{
  "moe_layers": [1, 2, 3, 4, 5, 6, 7, 8, 9, 10, 11, 12, 13],
  "normalize_top_k": false,
  "router_z_loss": 0.001,
  "init_std_router": 0.0155,
  "vocab_size": 32000,
  "optimizer": "soap_variant",
  "batch_tokens": 65536,
  "max_seq_len": 1024
}
Below are experts of layer 6 (counted from 0) of a mixture-of-experts language model. Rows are named router (the router's row for the expert), gate (a neuron's input weights, with its number), up (a neuron's input weights, with its number) and show model dimensions 160-239. Each number is 128 + 32 x the weight over its row's rms, rounded and kept within 0 to 255. Numbers have three digits each.
Before each expert's rows: "mostly gets" lists some tokens that are sent to it at least half of the time. This comes from a sample of Wikipedia text that the model never trained on.

# expert 12
mostly gets: " January", " October", " September", " June", " April", " February"
router:141093177180135073132145086169194167128116143104133146139161125143105161074098099132174076116174103130114053143074122135074117099107087120141108125116162132113107137074129161150114141073121138065121183104140149120139154096167135091129176125
gate0:084144098153070115105099164119183113137210112139096156105123109133170136144112133134141077078095136107128154128121108137143207172118124107106086098152110133119067122128155144157136140085106102123171149136133143154070181106079130132075166110
up0:171082129091119158172156128123073091117073171114115099145184136120073128128091101108080141150133100151160117145096138104109069126133128108083170167104161130124186141137140088122147098165123152158128113132142120117151096171098117146152133127
gate1:109097153150130108196171191088084128174187132119155099103123048109099149111148164144198132129134136073131136099178178125066112083147101127111100130164082118144193124128152103125182149133114174140176109113063121162141137069149131142082166124
up1:139142135119116122084075102089155105140166125134168151123121165140104109124133129103109138094130144201142136217119119151123156170151128061104113125133170099121074147174131148126028102176089078135141135066184083102215135160145111120124073123
gate2:135145102162155093117156128121140176113084152088158124180113067090167164115152093134145143063176122139133083122163085129143153133136168087132061127084088062130103065099075113141116160154102135095149165174091152110197150131135174125131144153
up2:153142159161126107124118105141173080149131127138073110096155094113105157147130065103112085043110115106124101079184093072141147095146120157083106141054112115082154143136106109131082097128157140107120159098083110123174120077122156128087094175
gate3:086151117120128162087154148085150135129107138115148116124106140122150143108151121111195172078138128109118129145184107071113182176137115126108118138136099078118176155099158095146062100145168129128084153158140110114114210172120127109114138140
up3:145165156120082178067136122096139160113167162148130110149095174123141134147130099116081111112187112169172110182174132121173154150105117112094151164082120141118200094134096156132107144139101185083162131166094099132114126103090152145128159148
gate4:212085128135151187161107176141132149120154096120175168115078063114112154100146124065143130119161141076130140080167123127154092124124102079107126123184091120132156115097130089092134134050133117086054116108123139161163138150093104110141115141
up4:156102101105107190160119175132158054177120112134111114120116104158108192120121138151124141186148146080135064125202096130097150125129107186155128144144121114155124096112092157067168154115132101150115121103064081135056091128163080086132118126
gate5:175113093109124094156183127098205042089138123129054184086181132133117103084143119150089164133092133096113235173208105118116128107106153131111142127127140145126139093089144098134112166099122095120149161149132125151120148126134107108139153145
up5:171180140162103077145200104119180182122126139129113147066178162088130134083144110101110105165171152170113193122089090079094122076129115082113130052109164170114103137073148101178129145162106159103153090167191094149127064179171133101090142097
gate6:132161143134177090148164099063110137114138117110091104115084165174174091159155129208148148104119121091158104117091174079143105051084099128160120115113092095104166130101137056180164158167149136118085169150143083117123084130095112152094127139
up6:148130133157090201103081126124132070166155139111130121121166104133114136136165154092133106180124140155095141157137093147077147215121108118126161181158193155061055098142103208120094105128111081156156123106158115115122140116168152132140165058
gate7:115069158092165126156087151098155121170133173136164132142065146152161143121169082113192121107145133168144099157149127098132103111139081046149082064132184116131184143096113120119127167124116145155102155127141205148070163132118106116159148084
up7:101135179117119137141112094159077140094182050115033145098158124107109110153126122141096170102104107063089148119184151171124166147111081145123160165073096140130086159160148163177154124164182099078113070098126065175151104161141099133145136131
gate8:103113112080124158183152097117110157097153123137107118124094152155113156123143107142163141180113218078096086057094084091183124128119204120081161108118124122135151118084169194159163139073116142158114097157108145118167103172106129153151088157
up8:120131105104130138145152126103127093100180092129123095087103132130118134119152101135161118167120174112088120063048114096170188142137153097109200109105101116126145108063184153171179130095114120168120119147082188101143114165135119157171078163
gate9:136074073138177125167178061139162105113133142132080151135098180149173145097168123127148098156128090191131132123152182135105115154109142157168055102114138111116123069146142103143139175079120107163142176126153149127138164138123107138131109092
up9:139093055104150133117126147108138099128111078081108218119063140115075104083101164139099114109093111123122174105115149080150141079089100168098124103075117078168163176094171097140119165122138126087150117146167095123201134140094130119177123140
gate10:114096105141112098169079130091078094136129107159162137086145159131160127088140136147194191099129084119156142150080104085141120138080125113137126063153147094103110143144084122199146112136105095056172157151115102103113052182120117137118082077
up10:126128075102112205019131119148126170127124139129127138108040121130115134176117194066185064093165158106139142085181103214136123089166156116128106148184152139125093121084111156129093171187109133136152140151116150137163117085083086134139177160
gate11:081111154172142139153138142165115146110124091174108159157141108103117153139195127122185116134156130095125087177170162142093118103108143056088138100134131083120146064162136070153172105208105090105134135107106145128116151054134088156202144164
up11:158097199110130084141119046092199174103134159085135111133176084108149109095095147139120155134132099095137065092169099128166081151139156104149150110073113191128095122117162149152143128087126205065165144164135165094117176170173117153151135148

# expert 24
mostly gets: " William", ",", "),", " George"
router:138133171122107081153163084127178103102093185118128153131176091115088141086140105123162074129210138106086119147112117164102119119114109102122111117176161119140122145123144113170072088074127163118123162107121119124142116099122087070144166149
gate0:148121133105165088146113077124113160130100114144155112138135074188099143149113166127090146094082186110139157180226077134133150188139140128132128116143152136107133133132144143111165151082151133115106097085097134143104103121136095106101106159
up0:161168107095168128199089072161141146121143150124116102161122099190066153094131132122124140113123215132115162166211096111121117167122198134137091165152150141106142158149175091131134155086164172092117087088087147119132111111121094100087098152
gate1:093148158100080117220101134144165135147110056153131118164112174068106122123055137144142120085091070169135140102131103120173157110118152163119097138077105132186106088171073152157173082139159122072124183188107119150134145077167130088130081147
up1:124107129170092140158081116124172150126151126089146181137036162137092126079120160080143097097080076112132118140193191172174076160107142177153098138067088149168134113153157176178099160111127144070131192146139133202086125117126142123133108150
gate2:183099099109168141173116108129104142096117157082104149155090157098090141151143115135069100093142103166077084131095162117106172155111085164183124095110127129085093134166140073090132066087028114170101092073141098165125123078152113093133123121
up2:100147150134121126159155125139198134161104143174087158152151110084165097142164158112147130146108134121120137132157095165140074131144121124132112134184114136125198128099105156191115161170209112080138167162157085131102117179152091140194133090
gate3:112174106122093099124076079129144123119162097099135132185162104107174143186091077205088135158140143133096167128157114110108102147113138202162097120072129117077132108152094117088186092126165137110176104103100139088131200118129148178163138155
up3:069179184147144120110102096102142164090174146126105162162153112164162136173133088117114116187143116126093140159136128151126099121146132103123117087077134130095129128134117102154167060191128100114109112088098148051094129130088116172142152140
gate4:146106131125136155216140108131119108141122150170103117143127147172084139109051118174121142107084150099118124134124145148128140111131115096151071139155136177149137128058127071167100131109128117147134164149154125123149126084119133112156093105
up4:166102123174148097091095183118140170081123079073173131158130146127178144111161151081128096163140112141127135132111098103121095157104133164086164117093090110102106160191142186104166168118088133091135087149135121147122135124131082142137116137
gate5:143114140097102109159144143104109167165134094157091086089089157142060087150089084167108148158106104109129084061107137152125104073095136077140114094118053134133131125097130133139087148136129113187126119100177203063097140126049103106114107122
up5:160191116140150126101118072207120099109117135100146115163155118119166124084181175096135133048111175113136110160156147123158186156197154125096120126134199113114122130141095156093146122112099102108135102102111060157125113144118137153143167075
gate6:116152138188103168168142099131142110116089121110116115139148051112175170120179143101101131184093147121130177143128077156111102130153149128106131146155092147126138103087097076142098169148142148150100108116116226094149132156067115185167207141
up6:158113108158115126130110089103136116151157143087131125131167108120104153118131112141145160141146137113102155098091080127157127146155098185058124110153119137141140112170105053102110118134134075173134172108124190136122151172071098127153184126
gate7:153104087082086181114108138124065139147148153123167174131078140166157131167148127175078154069128095081106093163129105162142104152135065089128160149148095150111090110152110111134119097114155124120089183138132082155185084101133085167122157087
up7:117163063108103158097116152179113127209128143070096155124082133111150121141141137156116092066138146154123084194161110148175142078153137111106127120175087135118089154165149063176131099115143152154107103067096138148179124158079089189191106178
gate8:116110122126071134112167155059102125101122145151178132124163170127145166175161174102202068182181065139091153126122158182111129159134083153137099143135093101143139130129102130127137171157084118172147121154153123163124163098130128051173113140
up8:144112169135139124129098149101125118152155108133137084133137148111150145138157120116189159209127163128152111137092140137101114161197076072096128062142080125121072157090085066167194134140079074143143097170132115142079134160132139163096070106
gate9:141138089101137128175053157121081072091117132142119168141103126117104118190162113108186130108156138152146132148116144133118110121112122116118066150156159064123162152119084221153113094118073132134102180118130116102129121168110106127142103177
up9:180132165143162120124124089079079137145097152147156108105150153125188127132131141115078143113178109094146145137108134095143131077144142175144111108114170180075106093154070122102105100144135168077123109088170093163158139144131133154174134081
gate10:132145100120055150134156154076125126061109144136160118087090146096090126121107107142158153140100068109078111176155118113095074110124073179141120201105122153127194129146078098135148105104087101155127179093165154153132152083098103085140084116
up10:137176071081087145176120107146150206132126077089149166095110133108194171130061189155118101125108054130052084102174166149081133129103034163125137171109100114183195165138088168088149114128077122155104165117118162180153108126130085148151153084
gate11:108114100111149128141182162076138106131098112108174139183153100146114086118073127178218154129098153125098168139176138128101183061095109135144100156127196202110156098164168125161104085100179147148138144132086082160151183094151114129125151152
up11:119130132099223123157180130084155101143099112117150107191130155151129132132055100160143169142122138148071128121140127136081131081095092161146073139153176136132171103150171174102148084082151142178125080092143073159127154155128111111089155113

# expert 23
mostly gets: " Jr", " vs", " “", " \"", "idae", " (\""
router:156154187169121052159120095126135137098068151147085086147164134148066103125113126181086157167171091134149125132117064128095114107109113044119129116126185129180128092117112143174106136086065137136122125093168139124102099082185102105104143094
gate0:147099154167130109135156134097173083143060090137114129171127102159138113169115181153075155204116164142101127132121153111030142125104093117182134078132209086148210112171120113067087125107077142186170146100148150129118143116148101096166118088
up0:111136134110135152125104125182073169165142187108154139097137122115132157131171099098188067058166083071191129133104105142217110168119135122083119153110074164108048194082127170207154132141173104124063125163104084114155113158112170171092115134
gate1:161187155148072173099155076144140178140077120179148112108056109118143100108098075160065127126103147151111094161138071121101123139221086109126116122119131069158150138137129145043120193158130156082135102155111102145170162130153109095151187145
up1:142084125172146119125162177125143147163122121145119173103150148090128147175198148042149134134165042134117121136108122115139172109136125127106130181090080164155118111108135140149135102100124157113172115134179142142108087137142157176121062103
gate2:073103089125114121106079137159168162141157104143121050169137136150133105142112064113111145121184093126134113108190103113099121200114129143124118122143152179142135065086160145116107170109125152126174159127185097181056096143156132106129121162
up2:088072128119150158124131131119140161163119170080159065152169133109137158122095111113101134169146075126090116083199117116077165172087108144102104103151114171114132087139145111061117162118108129102187137098209117124098127141167102148122091125
gate3:078143090134114077158155088125084173151199141069126160096121154222220113138154114164130113134168151174115159183115154128135166104116113075141105104126135127147089165138068076126134122119160127075080071110114114136178052088118107142130104082
up3:105104201131173140108108172156123071129059148171121133200104130126107132206147138144192107103183098125144130115109224165102079116129138115132109148128081156118165104098170124120185160198148108141121162143145112152058067115227151093114112108
gate4:183086167161143077151122125118096121111132182069135154123142137056135133161103124142131169137158140085171149074130105133135106181138120114136115149160146083125084194150141067106144145104177195126167179066106118126152206057167101095077120154
up4:132100125139180118172083084131133103093151116094132119155126137105119165173164174151131152124142161129133120076162140127134158125116119126249127066171125206088091174137166089150117168086104123119114148100128116137099114124190133131118156146
gate5:133108176116149130106116139132191185148084155120130075132128166145107164118075115126131170150175090184166114154150167118098110113151193099132130033169144110130171118170096106105135180096120102121177132142162134164166133084136157150097126138
up5:140165166139136078183161148064197138151099096165101095099123166143107122099133142117116159150117101131199101123146134089141125119123155124144129092125151046166142089170058136096137144090117071121163058108168116192148128106167147176145151127
gate6:136104101109104163100154145088146117143094066166138127195150108106123118093101123163101096092127162130135119131111095136135077113148182139145164136120167123155118189119099132120125147133091097162127141146147145126175132144078120105082105096
up6:074145166155143127126098125122120154118117132109108123076122130169097190133158103121179142186102115093146130131135137118119186170131046069193057130160101125100137046152177124105096144109137157144085152077113100100130073163152105107103102103
gate7:105194166179159059112118107120157130091099121106125047114156167117170080116082143134098142131138067172085166102162107125113111083114096100137151140145108117183209171101100108167088140106089167114138124144126148113148126150116103149124176099
up7:107117090144147150141103122153112101073111133096132090127127159191180091121162189144071151164166135098064155120132116098090081122144124083131142093102128042110175141082114089191154074114136166072139163085146144109149098172054084172129119086
gate8:141030110140131098128085089154131084119171184121111095104193108129130103078151071160108074104085197149143099074121108157141058116132113092087023083094156142118125104160104179089139083127093101170123130157115171098135123148111175122105113162
up8:123043138111158107162088079149133098117194097141126105139152106131150098154145092104146093115111170101153116048122092160122127137164161111112081191172192143084192149090145150091121107138025108190115140169077104069141111121120162125161141154
gate9:133112096147078121160155146122072193091086103141104121066132080170148117165037121077145161082155128133154161106091137150183203112158103109112103133118136117130186136079122110137148133149083097043143124162088122023174153110128102118133109128
up9:141133166067175157113097117108165096160189153122132136167110136106113123082246152174127126154101096135096098168119139153102087131120166152174161104183144138121065131125100126129128154106222126181090106098177105176138085168091182135097154125
gate10:124138103100092167173140118062041117111191134146155104115085175162111063119121110141098085163151113171066191177122082119087136154087128098081150123150095198156060117110083107116126122138158086146093134131092158128111074083110120149136139107
up10:125123124088100122153141119060047086120201157155158126114069155193118047128158150120084106136123132203107122146115117149085122151147126143116132156146105195188059128123130155118147155114147077127111106128141145107102073113086109166160139087
gate11:130178145147165147113161113149091175120133104130132183101085122126195088108146072169122148162162124070066139109141161075164169075118121106166125101148113156204084153178139112068138110111200134165128109055073086177158165101161090102142153132
up11:144124126160089096093100158143112116131186101111123112165177145097065147186131153057137093118103150184175133163100090177050107169141074128107118180087139077085171103084112135201150093182093138103101137175168154116116115135111106094145098100